Experts of a small language model: width 192.
Below are experts of layer 6 (counted from 0) of a mixture-of-experts language model. Rows are named router (the router's row for the expert), up (a neuron's input weights, with its number), down (a neuron's output weights, with its number) and show model dimensions 0-191. Each number is 500 + 40 x the weight over its row's rms, rounded and kept within 0 to 999. Numbers have three digits each.
After each expert's rows: "comes after" lists some tokens at least twice as common just before its tokens as in all text. This comes from a sample of Wikipedia text that the model never trained on. Tokens count by the router's weight.

# expert 9
router:514524495505564471504498484422525541457476468589501516426519474598499493475491551557473493510450483507503554495407475460472535554527489465467516548472489415544495481470483491485470519484541536568455527494429525491546458436561479481535484487530558486500533521526542555479469445529528576484540524495523479536601534573505559445497506494528461516487559503506515512542490517522469493466531453400462483548546584467483459483463539473520502513470486411482473472486540392534527520463488525526481446502497502524458503425519463470459507540480601518533516518459487516436519405443595530534
up0:495450509478492513494456534484532529453481517490473499541474513486457581475509468483500464501505540480518437450476446536546491500484477518541461515477437426532508468552468514495512579503491590546483564445441525546492520500491533502447502535442605522555520550473459428468460593460542504540492536411541480514514469523530552503529479556465472419513589502540519474497511549427537531492487458475478513501501479518498471553586474508460520487472487481582485489571551450477481596476517502472533491448514556571472501579567530554552503541465468519457467431401481445550468504492439521536
down0:541472400533495595538502512504478466518542519575445444483516435507542483580458442494492537444528436535470470445495488476555487493482478535517531496498430482555435525505519463540486502427495518548536460454538509422551486519528516480471472447527491499574479488524450442540507519499553516452579587536505483433494532489510521456451473508534573473486512484519507477500502525524481481444522536505449442498436436528488488587578503518393438562521525521551489524517494484477502477469526415452595522518505489483474491495418515506486474581469602520538451485497563484509496489498528534448
up1:544478496446522550426496402492523468529493532561508554485527543477555553433514469511476453475531494478423487520459518583500453513506461456548482548532439549474563458455524400530493535449489510435512472528519508463447452464536517429555525472536535526492502374509495512457493515499467543518480509561509536532479513472522589517505448495457553493468515485522483559503502462546485485551469538472525486519495490471546571416525546434552536536504504515541480465468537477507472606540486525508556489542451505461479462513503525474509428542505577510533454557485512528454452493592586437498
down1:475466512515519586433549504465466523537499532485503441506534545502475476556543445555560539532388481545519566540514535524564489436513475486383564530461541491486497535480515562462469478453489446476504494441448466451595532493462529475504492544564501521453491477444543453501504500534490539488449514508517464541598532440499503513426503450528514460523502452492476490547483516483534506530511499475497507493491409515564447522470505499514549483585515536468547482516502454507447526494555375464459498470464497480503483499531511481482514540469475548516474530571483533542532555380511480411
up2:538439541458506480453606513409466544480567484479508469536466491473489560512536484588468533503551402513547528474542492431480491485526482428495462509526508553530457436484470526518519491495550403459484524568483527493532459442534420478491507482396525478513450530495502533489498522518474494469542490525455530472544469436490547463527444533484490473580536476452523525441534481555501471457526520497436518525455504476527530549480499527502520475542489428516532467431478513478533596436433548425484503511455460529411512508434451546526513487524500523554523464487519416465508546516570495448
down2:466532464556442526472521453447511501478541432461487516509495533507475479565457441578485450485566564472542570459494529515493496501508542481520516462510517449445438470528494512469470466437482525519522524462492576459544488481500519525514499544510526573453489529451471486495406496473449452540485532504482528464513524477464455527466518590535455454501535525502544483572463495485435520476588539508500451554508575506493483478467516467483541505531616450416497501503482544426469457563486466430526528579554479548415517443497447474498438492561426512558521413531523546503584498491501515499
up3:504430405486481484440521547465462427507547423498482555448477492519506495419477573522459502532561434456491480515478461579489446498541475491491499490543510475518433507485488480504480475483514560379563428544438598485457449460519469571535506478555563459467547508536494399461482533553566475471428463551498529526520593473540568568570488556478496498472491474531506537485522479455514466534464508479476521528501478465552549486537483535480512479454489519505435519421501490509421467505503530511467488499479473503491596451529463534441519498509496475451536521492500460451522456483513509457
down3:500545474531475509471506466494487478519477489449469539501607498519516517542543591538452504498551542530512529513515477494514461446549553521491428440486506505438491415604483511459536493454517478541514468507473519468452455523503475485493571469481530464480527546565448467489531480566380519596444439531494559494491495482524454494473432459460472484484495453517416578496502505493583515447488488498480502530517518430508488437511537489517488523489461453474479511581489537484572519573506520544516561553502511456526539424494525469494484461511510490520602580556528459463565453501579446514
comes after: "=", "\n", "\n\n", ".", " of", " ="

# expert 22
router:511514497498537494514529585537475594552530443552522494496439454462466494465437544507506467456469437556500432530516537534463479552505526460453459545474470494483499499459442495507433476498497514489448456532478436487537545474445462469485467483558562530463463455487463494499447481470477554530502420526485396525530449502483551577545500433465525541477511479503488474555466464532550439560565463509476476506489486418500469579400576482456449480479545457475489491501462474566440496442489508545516481511559542538515549465484549494510487517470572513530483546493438466451511435452568543574
up0:479528491484491490456555489499603480512472504534508603441479479450449495442553524550463508436511496500489485582452454482569509526563433448463474582522477412526450549511549497499483597542461514531476500525574452455504532479451514517496536548453526438505441464564476469605560466504519488494511517458474442471526529454519474513464489384457544569559509480511573546462499469480535536546534515492503518539501492487437494464507525514461497480524484426526459444473505548468502521494495492435464469520532535475514499482475477485406544496524443552512449497516528410438490471532509536469
down0:472442510504485490530539555523477478476482530518471505532547585531485433465453471473532534557483514530515531492474521528468542561497481469490506489481534534536453443538508519539546451536521446531516528490488586556489505528409434468550483430450538484468439483477517510443532553503451488499409552525590506417516501469553506574429517573553491542512457437535536462466536502536507492491433496517633530531465525465442505557562451543534505604576465477452460531539503472462518549473488488495529453579526487542521532517482468578490527528468471554482535500523468521555514476475507530469
up1:496452490509461494521480467477563443530442515515503517537535524526495464485446447520492513543487550567561529524417493463490531424483485453479528496467450542452514498522567397467540490432496453530506517555509499539504579525508537504565522420525460449510503490512494562540448509513470480543464485560419481554502504468506435511490474454526494521435469474478513476491468479469471390533514478539520425481466484471533478485552481473541496522508480481433528492489438507545529419507473534518536482483519464421541545489568500403460459429537496487470497595508381468588469437470481552486
down1:491437453514464471518544561469542470488406532515497495487469482488470451500506516567493502575487431502554445469503547514501484463535478469535441486431478508406514461601507567547415551486534520526543448572485484529517505522470412555509483505483450506486546513554471498507455536498450479448481549500473480478518559533538527526512490473510521556490507496404486440457464502484477524563514523499503564437501515568449555523542484456539451569508529487517491434512521487499569392488494474465490501584570494457522459511474548510445449417552460429526499475538491484485532512537408478535
up2:502527527502439536512514545510473542498502519488507390512453478511476498504410531587499509518526439498507540566425497571511504494485557505472564493479452464486473487476470451576488474509524442513505389511582537512534471556461452498463449475465518532442453535460509492551545499462476490468533529617509509495458526580505537529530564467452546537460451506508540451555488444565502496506487488528514567465483544485530501468543467540514522490516467549452448448491479440509537563508484471510546534528510545547471493506660529511436485560530484499431453538516472558517515521473514561510
down2:500559477432562502497393507537494498564467474561429445534491514527460440544505536482496519463490499428556564478570476466485505452466480499613461509525480516492558518429474419501479543478499556498545462471477453473495481530423543530500493498557512485538572455491524447455542487504502544540440424519549488554514444495517517474551538485564453469422502573510480532502484455487530506510491468474454525528474524457531527498464476463478500455430505525530455550458493509574437497486512475499461473575510422563438547515430511466490470515465426525625552489489480486510505474487511466459
up3:537563481433475493495539543494494446589514506522534482424542475438421484498528481461430523509543503476434422501486534485553493522521487482480472483504451498463540510484424502547535516433378536542512462509470440514533486492508521433492483500470560519508440476517476489557575560548521459505522465474545451484501491509475520431574514516471465523474447468514433485502495454437477573512440481528494444542560560430479498523479502522537527433463507560444501540464561428455471491533448484533512536487574529459477432537520428476467473423510497552540519495489464403529464550463477536511
down3:523519540456484486546498562510517490518432528487497456604516454483501535497529484520442503456574445470508463483511515454490542466593549460470539529460438444526453507513504536520568479480496518506518441500517465527495554462515492492528502471620485457456451492501508514523513531523550407507516526514423520555461460582549509479454518522507493504486506532551436501470512556500456455455480544548457518565507459529521531456482488508421478553512516526458468431567460527506538482523469505479562635560505508550463465383550391504471503528514514455531485548480439533460457515539483521477
comes after: "\n", "\n\n", ".", " of", ")", "  "

# expert 1
router:553544474456560488518503513476499512498537474490497527501477465552418501481557494514436499501516523506469475522464517525494436514453558445505553530455497520509533471491475557454453571460463510439426543514432423500496470536441500474443572500594494516529450481483447436544520487481468513474519484544494473455540503578454518570459405494508455525465498450521500462447498499406503529509531437504464496498563488538477481524514520557529514494435552370449519466495577462559512461434541418523441509514514549514509487576492571432555495520476511488522532511551443492524438552453509489468
up0:478463474481592522492512442522544474496443579434534496473472520476536497451544477488531583388469504518523527461507512406547460454502517481501488459472499510497533484539477498495571549470546455491472495510527501557438520469530544449532520452484440456437473496497482452469463489466508588549460520531514467507557517495489542480594519470521495488506457550542509450468456502489524553512474437557457478454523499496468527562576526438495521557514545553395591560567504595479514427454496500524517553495478506501571496448470464492493454505511591508514443560484451466493453468499503552515
down0:452519480530533479584483512530515442461489499445503515564554511493444463496481518504454476456432507487525520536473529607520551504496509451541430534492492494542541507470518469449535425472492512479477470544500474551474516512525470538483533471489621528472528480479493548493364523487517461555424455501489512615446498472549491497575591473510471439493516464526500486577475460483485512508547523479444502520429501505556499467601494464493458533577494518486528548424515536515546524596430537498573466494509452480543517502567487523532485451522501543530499523488523513432545462514556501526
up1:450521534432549524451474481531455498487483527498503488521508520477485485496444565449468485455555524437460559491490502514421474501497480493502575523492443520499462476541503447467433487427475542505531520511473476497499505568413512544459497465497522514492479481450456478484536476523505468486594508490465500387502423431539513503532529549619428461428560535466511502467602470520441535517555462515522500527506477546595502492476497498465465505488544518531484412512532497615526498488489454474524489507492512505574416434480472454459476519504487472513455609578550532545485526489524487509
down1:418532495496499526537424512632498549465558532498468444502541524486567458469508523509488465530527557508533517472519474516546494500489524491447497544510468567518442574465515449455472521497478493463537530587502500485597521509436538454485468458508479493538497542531410522464486598593476526468533489500512453516497487458486452475532539477540519579517559443504546554495507534486466527493493524516489499486560518524483500548472582494504472465499448549463451443558511475410473496423445474424481482478502536480555538540453414493470520531509467403499510467533469531473521455401521517529
up2:531535494533508530513535480568566469525483518464491526487471466580451407438522433510493494553553509468442560481488458463489517461536583500520502476456501454439504524467444504622492501477507532502495503529442432548519516478495579458441523567568558492518441536520480530455452528549504563479505461566540481515528480460539506522529451465476519480514495446482495532417469507497485526497461529507511483474419459535509468582507458525538494452507520537465522547510519503494448576532545467490524441498419494579549467461572484509556489445448510482564487551450533432460491498406450558503
down2:491518472492577514562587398497539485508475568479578443462596568515452500466445560520537457540509512448480495462479419467521526473478495502469508523542490497449463541486415508545556465510527478528561529504537510531515473536507401433529581472529511488463552448562487446472487506483423508554428513431529532536552440454501433524517480493493472477478461518522437418471422472534505492529544476463511530558487548512449509510519505479505500505589561518469501509485531506455531500447497475505494493563496517539482515471474515461470466541465445532553425551540519510483559449495569550516
up3:526526555514526501457510539487505470538472471488416479482487525498578528428579500483491487482559457469517482499481454530513507592496534484570430469492481558542529483506579529554486516598507456425516447534481494482506508592523446510479523433507527444459549458506463540449538558540500496468452485493538472465526517498525528473595510478473532551468541585484515437445459514470474435462496412529525480529516552495497522486540480530531490429504575487522494503465484513572496503514544420442570583477495507480514509512513452391524475542466522469444520577454491489460553534455555471460
down3:477613490457463509449494521537542538475535457512474471513505483485555549544476525535495492508422575499531414468499490468513409492499519532533504503513525493441522551534500527529464484511541496421429499502453475529469466534468552526476458460613494503508484538443516473579525517545443498506538413507446557522482472524587520506515394465490481504466461479501473540519467545417559500500493528497458551507513483513480494557506534486477498538482498476545502525528534500476483472489432449488488504555558516477413571525434480351483517511568550521513475525523536577501473532481419458460
comes after: ",", ":", " of", " (", " \"", ";"

# expert 18
router:488562423537462496490566493577517500465520405464467443532553439472540440562529506517429520566474491513438519511514527559427525460474506485539529545539452476473454524564466519557488532569453516528490531480418506543464475470506503534557484496473478491473523443509466455444489416539515471483421478441475451534482536522498445547465429486461484540518551500510489515520497561482466450510524519475455541469547440502543419491466501497491484523511580474453438566476546488558468527460518510513532558520522477577500481419514459535483567498428546454508515503574520554480514447448442534461
up0:453482544515527431504498567504516456548453524545462434488510445451506472501473533535527490523422436536483506547414528466430506516460554458492572534488535434469481473445539439495527463557450541551490492494483436496483472429454473444527477441393528494457477561482519480507423492511507447480502431483495489489520596516450507499452479572512557481566492477476567532472506463511465508477517495481498442443472518447406544428499549529564545492511580523403492468482503533504452497532513534503599519540505529507493464506517499534521508473485525456473561482520448461443520437468503520561
down0:418517530444473478493608491539448544509480494519496487534550542474495477508488437519476446478561486521528486417492499539473445482492465499544492538452438493552544533518524497540526498512502497457382490479434475545571468435583501573458484512480534525442511500480487539471469559477510496503469498503491449474511451501469546519475485502465427525473550552521486531474505509484471474499577496519535552568516548456520507486519535503352432507528554407496543523490537531485488511497447502441530543547509511563472493474590546418571556515523464494500474546444510488485458453442564436466
up1:491542478540545496472494474551483494503467502522519500541532549494496502570493424507565488534460549570489532452497515487503510531531527523515482484522487504481529536419481563464548488439459440494514559551363500461450474487470465420411527487468486582461508507519597496473477414499515434485462583455435498480486446435494457530537541474503475527461525481476554581475474478479457487454534537454463495525588466522509518422516487541456549559493499425529494584453509512507466517556518503490467501492538533536524508432506467518468512430576514526515432464556443423515513553510518492491
down1:453480521432483532514502548474540487482469556516438461459483538522532502510522506449547499490512527514405506413552502487486507536480531497457514534495494466565516456519480505506541492448477501484449482502490524495523575490486604478503416469489505545594440427562477487496517556553521478523491545498485487505579513578483495546431481498411436493452472483543427492484425464575510593479450483469515494483543512443483516500453527495511562451514462519511547471525455552612467513497481497499421477464536549470427534497511465451443444461560477529528527549430464529521554498516463587510
up2:527470494535501538466510474518492447479503515580506508515483440529523582496586534540448512434509486533517437518441538542480544523489490550506515462473462531495480545458487479405470570568490524524505545495469513526421534502516490476561418529540524475495558488540509548487460496443476487494498485490422522586462526525450494490586486535511551411473477550479512548530512521515502404524467514500551558511564609445556489560466571457522533519477491517528458428527472435566510488534554549499489410500469457467477463486454478516461539486494533424504456515452552529542544469547493561541
down2:538436425486449446452455510486515502525516427485588494441463557498495518463511474495536539493541499485522554547494513530516519516461538509492476433539495470503427504521484503447487502556528450489536490463472474533501463484509512519453521512556475523530517528482512498455488482523405546527450523530503539472527529499633495509530471523431486424561508468467546539462546561489436600442483560487506554502442464505516398454501463530503532472506486415452546493477575476526499473454573549526451529489502530601430531544528505500474455465569545483463480481492403515458558473460465547534
up3:453495446513620521547555432499519499461517545550466442478459480487433544491499523468488552453464553496498510531546485507478518414456422504508482578470438485493440581450594559549486474562497474398464477527494533554546534495440495504487468527456539441481470510482501487474530447486447516462521485458504478545443419540467441507435466494554493485431578474552446498505501515475483491512548503500471522464450476546496484471474471477520523516493554479464478503561427496546513504498472450538493425465477490487490423428556543410428498519496483509481542499443529487445471461465514461458
down3:493495455508536471485468418487507513418556467439536474494517478561519501452575534453423456524526535526528428523540511549483451439466447534453511514515418471513480459509472570532481525507491434527512504492497474472428551430503466533508375507497521460554515426510527466427483464500507472502530541497498454450429518560427497558519515487538536503556566536533452516514495513514485533447510500415501575478488536504457574466536544525471476498442537520476476477486461484535514549575486592569513457502455435465434479506447517479477549534576490489458506503494433476505520444525466564506
comes after: ".", " of", " and", "–", " with", " to"

# expert 15
router:546488522565516515472438494472545489540488587512499534443485450484545523464413491445513501521557523536508509492518559484453541519508520495486460501438500464515515503460487492467530513508503516493470424493483525510522541575523481519463525558462534443507523552518527509490472423522532439466528550523543505480467580518489445540441581548564512420438484463500492500490492501519513503545502543570460507551536510520502428415516501469508498507439486479521494649488597493517464493483544539522550381470530539584473462458498482468479602487459481506592542482472514571498511490576465507521
up0:490464486494482575468549417474475572487418489514536481486528427450549522428530525518486536491566496510453476458436461418560467534506399493520527550436499495441505421499504460437550446492497518469499543528526508500518392505429543495474466442489538481499450502526535561519455483527501489552453474544529463489489498520430480517515499527520484464494458447468504472471437386577447519458532488483466436483542516481507487454479495499503511527469457535568515541583508493525489577575519518421515459555527520482468459465538480478448540495499540457493505518486526540548500525579488594507
down0:531495511499532453547511479434468447500527498471534510405456504479568549487572494544505468548506451501501514501526525417527467367496498512543517449547548484457561479496481485470600519545568542490541507477543506484492468496490596561465489507504502477458408462503465474469524510564498459498513496452521498407474433478464544465516472498479465436476419490447447478590551461543448463468456432536450517469547466485471479471539511564410533513490471573431531517545467448495497506490505541453497521514492510550519452462553447512475489549464528491516576461549516472480492483505509429535
up1:543547491517556587524492555523520475438516580523479496511487503543511488535478529410544510522432504547497593487483475435530535483496553450394477498548521486440508427488448491537519472504414515553485484560471477493480555408483478493544515453422494556583451514535479482507450518493518462511440475545482493535501551495559457484523536474473457510512510440440507539476489546560516562447521475519590489486490470527473507477407509453490568468513542546469568477459496466518479526524507483465530478516479523469522498435520496470413542501547443430479515485507485450516608531475422530488
down1:448509520484463467477506541545494470529538542486517485530549526495475547430507456554496496435508422571524590450517499504548478562504531484509492524495485502525506570521422540481450515488567488481473528537559540497543552485551410471464537488511548481503492451549500513413498479534579424527531551549485505533438468537507511615565529508555453473528550572484486502466434525465508482506539526577464492490583463541561522497586504560566515533464467518494468619443499535476462495479557481457467492525473512533534518528428486476559476511474507531509506547476479516512453448566546497459
up2:533529538575521504508464474546497440569541455512494541560498448541503496521423530489587452547448466462533459514395559495503539525556488493473473480481445448414482501535522511493470500468495519562478398505540490470467555467493512501504430530552525519481474484552488555530482542426570540481465541539495491489473649540528483516523496540499450510495543505544510452512545459537541454552542540482476450556564526519494507540479502464542462500458475512532559503524426462499479445500482532505468469457601526483474507532512513506469476445493430485499532403470466542524499455519443564444
down2:514487477400535472523465558506515423504466467564435495405470535544475566489494536541484526509548514492499458507506541482451511462418486457445521473494468460483423443476522537544493546506537506459524525431486519533460548519539520537458493561469439476558442485540509462489497518511435455467463446450467527508533442527530471476578531471452541536522428477500541523480439433523481532527434531476586497474483486583458491519482461529419483453511506535493465461549509505475440536502472470497514474501569517507474479431547530504476494516577608511526466491594486467516498590507549573467
up3:541495525588515474562490524506453449470500473509510459517525496487513560549490493512573453486544537542500498578510489426444540537534459558517551470512495444516551532457522532474518512608469521539481474472462481418540483500486514517489520452513565473474420508521480470509416511472479481465512525477522459460483589563562492557455549498523522568568540443468490527588493503539454515516456484481503427531602494594436451563540547542476559453521513482499496434380499511566498526524510481416523544505497504473448492508446493512432467450510463467541519489493494502555511515534481484528
down3:553464476432492475460505451468489499489483497426373503471519555538546495508479560530543446556468538498513554482506450462487427490548439550559535478537506519497441478538518460539564511398487426508439477500474505428516489477560453487459465488542541417451474499480494565481482549515416595487466469449505498464457524481531454447482508443505491537462503482434479618570483480480525481493459512453482549548502470564491469540558556438480514425573543434558510470571481509492518472471495561512559512494507485515506536461452502580467487469486512493486498495471516524542494487514509528474
comes after: "=", "s", " =", "\n\n", ")", "ed"

# expert 2
router:452582543515490438473546440544528523486428533495526497476536452474510452570507529541477455471523504546498526523478533466526415543459476510491514508575484491538537507464467491512505547556554457364517435527498543549465510535494515473497534483527501434516453536520489461511529490523624514494437460508451571492423516423498546482486480459492493449454429529531467549481548512431566483501476529549549484492581515565415427535537464471496518492538549503473481491554472442509459454514499516514523497512500559448523505581520511572512484532477572571477524505443557447496523454507501512531
up0:458439458558500514530544562517532457491493501458574514567557422487462525489469506507501521522548501475430550461529570517500498538527527529496494522475486487500467517441497536485510510421418529544494500607480505594491473597422529508488494522488506515550603513398466487535514526503486448485494484493542490530502540487549505584508451496494475445504544552447472455469557505489433459513449543529428449462573467532479474492470430521555477519496526545464483502506433473505456534462583442482528542536529522511479519496510457569556438544373494459469513488542511502467546484494517496515
down0:461500511502427461499398522487534507480536509543486572471463530602515538423468523516540448498490490529474554503593533459506513462483476476447458535464454497456490526490407504528524477558547499486565566509522489496508487513477422517491535525545572489512572424502443517519565517539526467489529535447559520489469512538432481502532476512464442488507553434512405517550474427566577520484534466497519541496499505544506516556448530491493528532535484499423490556503502480469566502573509488513483530500465538490556535488481564599577508470464431566557509543538479499525449532546505464555
up1:489447559461481551464586494490474327555417453525427506442526535543488455481509464499462465517520454602527507533534507520502571534498465484447471594538522498501520525452461537479531516517523517455524568504428504482543542476470537517486458476467568555493539469462497474552514444488482527513527511500486510572496466472463504453535481485517552505440496460511529530525486492531559453486476473535437575480487440499502443495455494538433586490474463562509535502453517459536464458617548510541530447470477442493520476505516466474540560463557501523456494540489532451492496547461519522531
down1:532474464506522496448530504525475481601456502492445555496485537420552451525547459476467528425542435488575504531560505509419532566484492564466557500518469538538500523506513544477506506530435448507496463552470493524544437479544495509465425444538547591510503516438500435453435544507555485542526550520473492493501524509588510521480489535629495430509449477423511488530480435474523458443462414555518493503472415497536489494486519509518530462539514519491480458544476531559503443483486422564507471495531449456549529496537491493532485484536484499588474493465528540539424472497471525473
up2:522451515478471504416470529565603513498498530534486550498484438426515487580507484516505502470446478484468520491454502472454527436582502478494592536477479522521471568483463473546482476536527483443572545546553480526518510560442509536543476477550506428528506511458478563554477451465488527480473413486492497562503511466538498487592554448480500501473478558504460476549509561449463415496425496516446453453516491494526484505503455557588487525536498487504483513577479519514513473496456512431575502535471445418586510531491508544463443447546558520531506510481456459483585496512513565471
down2:486482513485517508482530485482545465568420544425441500473506498484464551560473561483492524417473543504482413474519577432476417431530469487469420437474514478495542524456491555498504497535547515492557447549553518506507473499503521539546476484551465527464528490480556558491469492586497471554451473570428477447484487477449471493453442507558457443512523550504508449562507493489495430536379489498512474487555510533466489455537471572512510515506586459514511537515461407518515521422424513420459431486516480471511517546479410532481476522515513513477531505516530487482559521485466523499
up3:526513492447505430460552536520554493463469491599492494540499469524533508531428477558535543494490536460474483535488539507468500499398415472552552453509569462591534430539497474528518541557556525560462490538478518489538553500490589488567493473457526568508482596559473590504478524515551441469539481449477514502499570462464455491450415503514502441477518419542468499483491460522432511523474462520480497443519561449425535498475524540531569540562482567466513449502487478482481495473535560530571483545570489458448504472485528488475488435531502471473512499500494475514492460452480453497
down3:490492448493507509519562502490480534513523531516494489472615461490521477485494477456488447501451447511594476450524537528462418397530500507476532564531503447533521542471572479514507441456490511498528499472532507508521477351469511487525556477472506509431472466469496528501474552553557478493418546455469474489535459540457476509505493526480482518495444448527589491479465499491458476506540461474502525470488516476487477580553603422486471537535516453384527512482476511497480569530488486454555565513482572515402475518527482488533533509508513509533465492487516560464459442390554502497
comes after: " the", " in", " a", " of", " to", " and"

# expert 3
router:479468531494439469426484508540493518453495476546510494549487538557457534484452494455474464466523397529548480537482563511494534589485545591480493538453499516486468490564485568556444406462510513529557484520470470455505487520469524509520499501497526589509461485438482532507569486527470566495488592554503466498510457509467500458496554464495420470559547485469563463518561611516578495499523511475484455562537496508497528551421521552484450522463451479498490485535533445477542513472471485500462539542509544514470584434457561538494569516486517521460540531575508460467524436440463543521
up0:471467533432512478497460476520512472523510464603509555513490515539414566447495471492474489517472460478508434491451516501488593487508445532523526502440517499507575451469482551508468544545524574553505437445474473538493496531574505475545470525473449537477447491482463528486555563510522494531500504485537504456592569515452498485493526471448496459546456586513514443513493529573595497503491491506486396462560494460430524537510520526517550462515502507475580502526527444507615462574472449473480483512445566494520535451481534519511543475492421536444530533447558461491530520558492448490
down0:503525457536515465549456482479603451540542469571458516585406502593518527474487540497464466480518526560525463471552501472501409550532485463480481481495467550528431481509452509511510471540468526487493519444571561563403502469586515535402472479566478425479488512495535543563486514514465527515478456514473540546511468506492511485460477494462394416492556483457550499554527500451500523541561493429499490446502517476462512527503543463516492475479484473458430472457509501461595466443454526488519517537445491463444525473539470459480460502535509497504516471537488506506475478391490552470
up1:513472481433437430514445479523533488542473517543445521543479507455513538473489479531520428527511475534482423496533535598553550505478542485518526435492607538592541545506477526472533501501508474556498583460427472501449589394554505497492492472502550482548523513533507501490526531496495469481494543518517556512498466396489488474529516537514532460504481527553568524511508567466538505515452459609483443570490518430491523512533478619532473532513518469486499509496448526500499541551515503471475542508491505485497485533461585528549478512460519507454496497524394484551519489428511509414
down1:516547495500504412468496470470551490446497503557470514513474515462523448515411562554528513488482530545473486456543532545504511494449442511499532412492457432531585443509510498520554544495461481463491510500470448543535452540555452531501542421504479510468555535469513535462526496462498473461535417543494552500524543476477507489566453459486531460466492611406478496542577534528569495466481474522515528499470491487426497538515432498427542566432552436480512505581497499472457472501454482459502546526516438481471560478565490507514498499403516465495474518510517432579435535496444558488
up2:482468474496472497468511511445520506501429492470520458525468506458496552469446464503503582423514457502525456514590506507400506512514526532491449499509536478489510439554497495540541516610527406475514520533478475565514480446438520471516480479476490471573505521475551513541533516551538554448453535527492507469491557541503520469499438479528484493565598491534548553489507495601486449531422502499494503497488518522529490530489531528508544519588516476434456464455485542484449592458508501467531441484473496480542540517496578528562521473546486580482550446569613454531544497534456504567
down2:531493602456450474509424488486538459445514497500476467428483482525599555456470523495538577480581524504559492526510456534530482530539438544517510572501450527503572542464487517535468492494526488465438503546488524462508574559482526583476432467532473502600510474507511516478397433497513476468547511571537466502453469626475462482515490476460491525510484506508501445562480561486507497520472443482445572453504509490485530484542483433433485471544481507507520528474486542447516475485430520492485470500519512530424519408492449521555541524453511504458500531474552524568455525548558523491
up3:521456507502448486403537469541529474434462423471481496525545464515448505495472468465497546445519516542501533551470535530533497484465450486507473406472474539534484454586468479473474494461528537467562490557534501490493493532529484469401483472584438530434476482539483511555519485451524490474526504538511485466507518578587477547507490465442536462590444577521465454465483565464546494480492519553469480544456566465553486496460472536515555509501510465532451443499507479423520470545461542526549505511488545519472459505474453539372550476528537462496519560518502528528505552551391518548
down3:448552418506537441520441502503462496516491557487518526450532545524545478551534556463440457534497413513522478496444509484462515520602491501527448501439481517465520504514470491500507467471525458484560408459611595543473514522531430485485504493460444578467469528412539503528483489578474563548550503499548603425441480502533487457519521477446510501509498522556511508515477529465493531525465554532487415530530499512508511516405553481466493492474545484506543458506527459483467523596541515438488533516536563521504504515458470501478465535490431492569451453423531502459483548492476521478
comes after: "\n", "=", ".", "\n\n", ")", " ="

# expert 16
router:516527519484432569513524486513474448466461463450474467462402521484527499415503518537489549500452509538521527484536525498511486539519501489589481504432480405492513469507520448518486529534437593540470511444448486536539492564483416467555530499590515474468449514420524611434474429549454474533458479570522458507518565513520453422502461551428454439469553490515469461542541496563522517492575512479501495553454508487449465462463524506499450509487543492471517468502554558537517491547521559531526458495465514584476554501490493518502457469464518477494468469425539464442522447514469502503
up0:475479513473553517533517544613448510544495481543543479427476481534475465556470504588494566482430486423538487509486493455525555440502487520518509461490535516488498455501579548384544473501444556489474492532514532513520406576541460539487484459552481517510513539461486530471462534531531415500458532566536504463570516501561478501506549516476448519562561523570500476554483535500467492513425572485478546514500573493475492559496436553507507457490516502555485477456436533474536505442489538568487526508500574471414432409538533520462452485489561452514503489495497513533494489507561521506
down0:470472513489511553479548504514434564497618433481494475537447464551502521526522504512463496583475517488555462470451493500561498489511517490521430539550464477506540524539502542505516553559545466493576624533510488476520525540501539500480551485577387485462478554454464549556489554541505492561519436501531503512547507522452528515518496454545483511524500489492575516498433490565509474483621586503516450490561497554532456513493500450498488511495465504481557439492544559524536546467533462565438401495518530473444514529485469535483506470523551478419537526445509516477435514504523491475
up1:543502569584437498517460503513498479519497529479478498537491589483449532506501479521488635523529492469477476475438539561413498554492511539483483471557517453531477470522444489516542514453462447501522437491498493495486475483462517513598477540524461516451595489505532477559502460520518495501500540528519510520483504577475480421573461475507545492495536529398412464440513443489491531590495504482656445445502505447558471469476577480514534545524490500525565475476497441440481516512470482473575533488458496478476523537461524518550475496519468450494544485522448462466523505456464500453
down1:471517515508411492492465446474511485511466540548467468520532518451524537550489528511480562460503444412441543438450456511540502436525481458507493496480490570449458485478505499521592443518553453490479494582575500419468526549442481511526543504461457508515540483473476487447490537542551539485483486478514473531541403517469377397485567541541470463538528481460453500485497532396433533460521509488503461457449477478500431547488509544470512538475490519514496563512532559490517471488480526426547461478545522505496461526539521528501534506543483491556537539520525500507568421408561457488
up2:528522405528454432496540550526420531486579517501489500449539459554562471478535499570543517509481486565484481529429500522525485476484487566511501545561433518532518531450418530453469509600548403434440559580520498520531580524463480424525463479538513513491527441537422605531456499502423527485486519529480552512494530521483464498483520524500465436469511585490465500494484462490433507482549449547497513478438472526439463468507459490446485488526493496473520496477513451534474521555501482514525409461512506523479503579510491521449491466453444454494465449484502493505530496449587509513
down2:493432526577520468530529570494526433447485464508463484482485477502560486459494501547513446511517562488569557435477534453544490472527429525554501493532529488509506501425524498560483550502483431490475557496529461539452448509450474507507595506435495511437534502487496528511523464439492535572523556477482505508485498566469477523472524431465503531498436491545551468493556432578430520467529483481488506495593545556510492476476495461441513510521503534439490554529521453542565473526554533526572451482489519451457516476550454504484451564513484467486460482548402468590494468390454470443
up3:488466421468581531515486520548405457488488505497552485437471509488532478534555443451432522417501492478477566457481479484471471529488539522557501557452513486501467515524491483500489484516514487523491470472470426528505541543534504432497511563484450426499438468522430522527544459440516570423491509515491500482490479464493535543504448545522503503384536443553480456512464502545542588515545525524507548520495450503543611602464525525474484504492563422519487500529530476564486557429501488459500480475505501511549504516456499490494581512524476440566431524474492513463516545505379505541
down3:421562484583528439496533436482527425469443500488466488496503562497461458530448521564477442545527448485405540428522465497451570498458507390533510549522573503477482501516519434519570493490500581550518479447503499528530521514463441483483551445464547417475507501529479541507503555472540575561564477475549529485522504548557479499554563541524545541483512488492459471586472501496604574533510459526506470435444458479485463497464528527511533558519522489482509496529521491521495551476527468539487488529488443470499508406502524557545477556462526529493540506494521566529558544477510492518
comes after: "\n", "\n\n", ",", " was", " is", " and"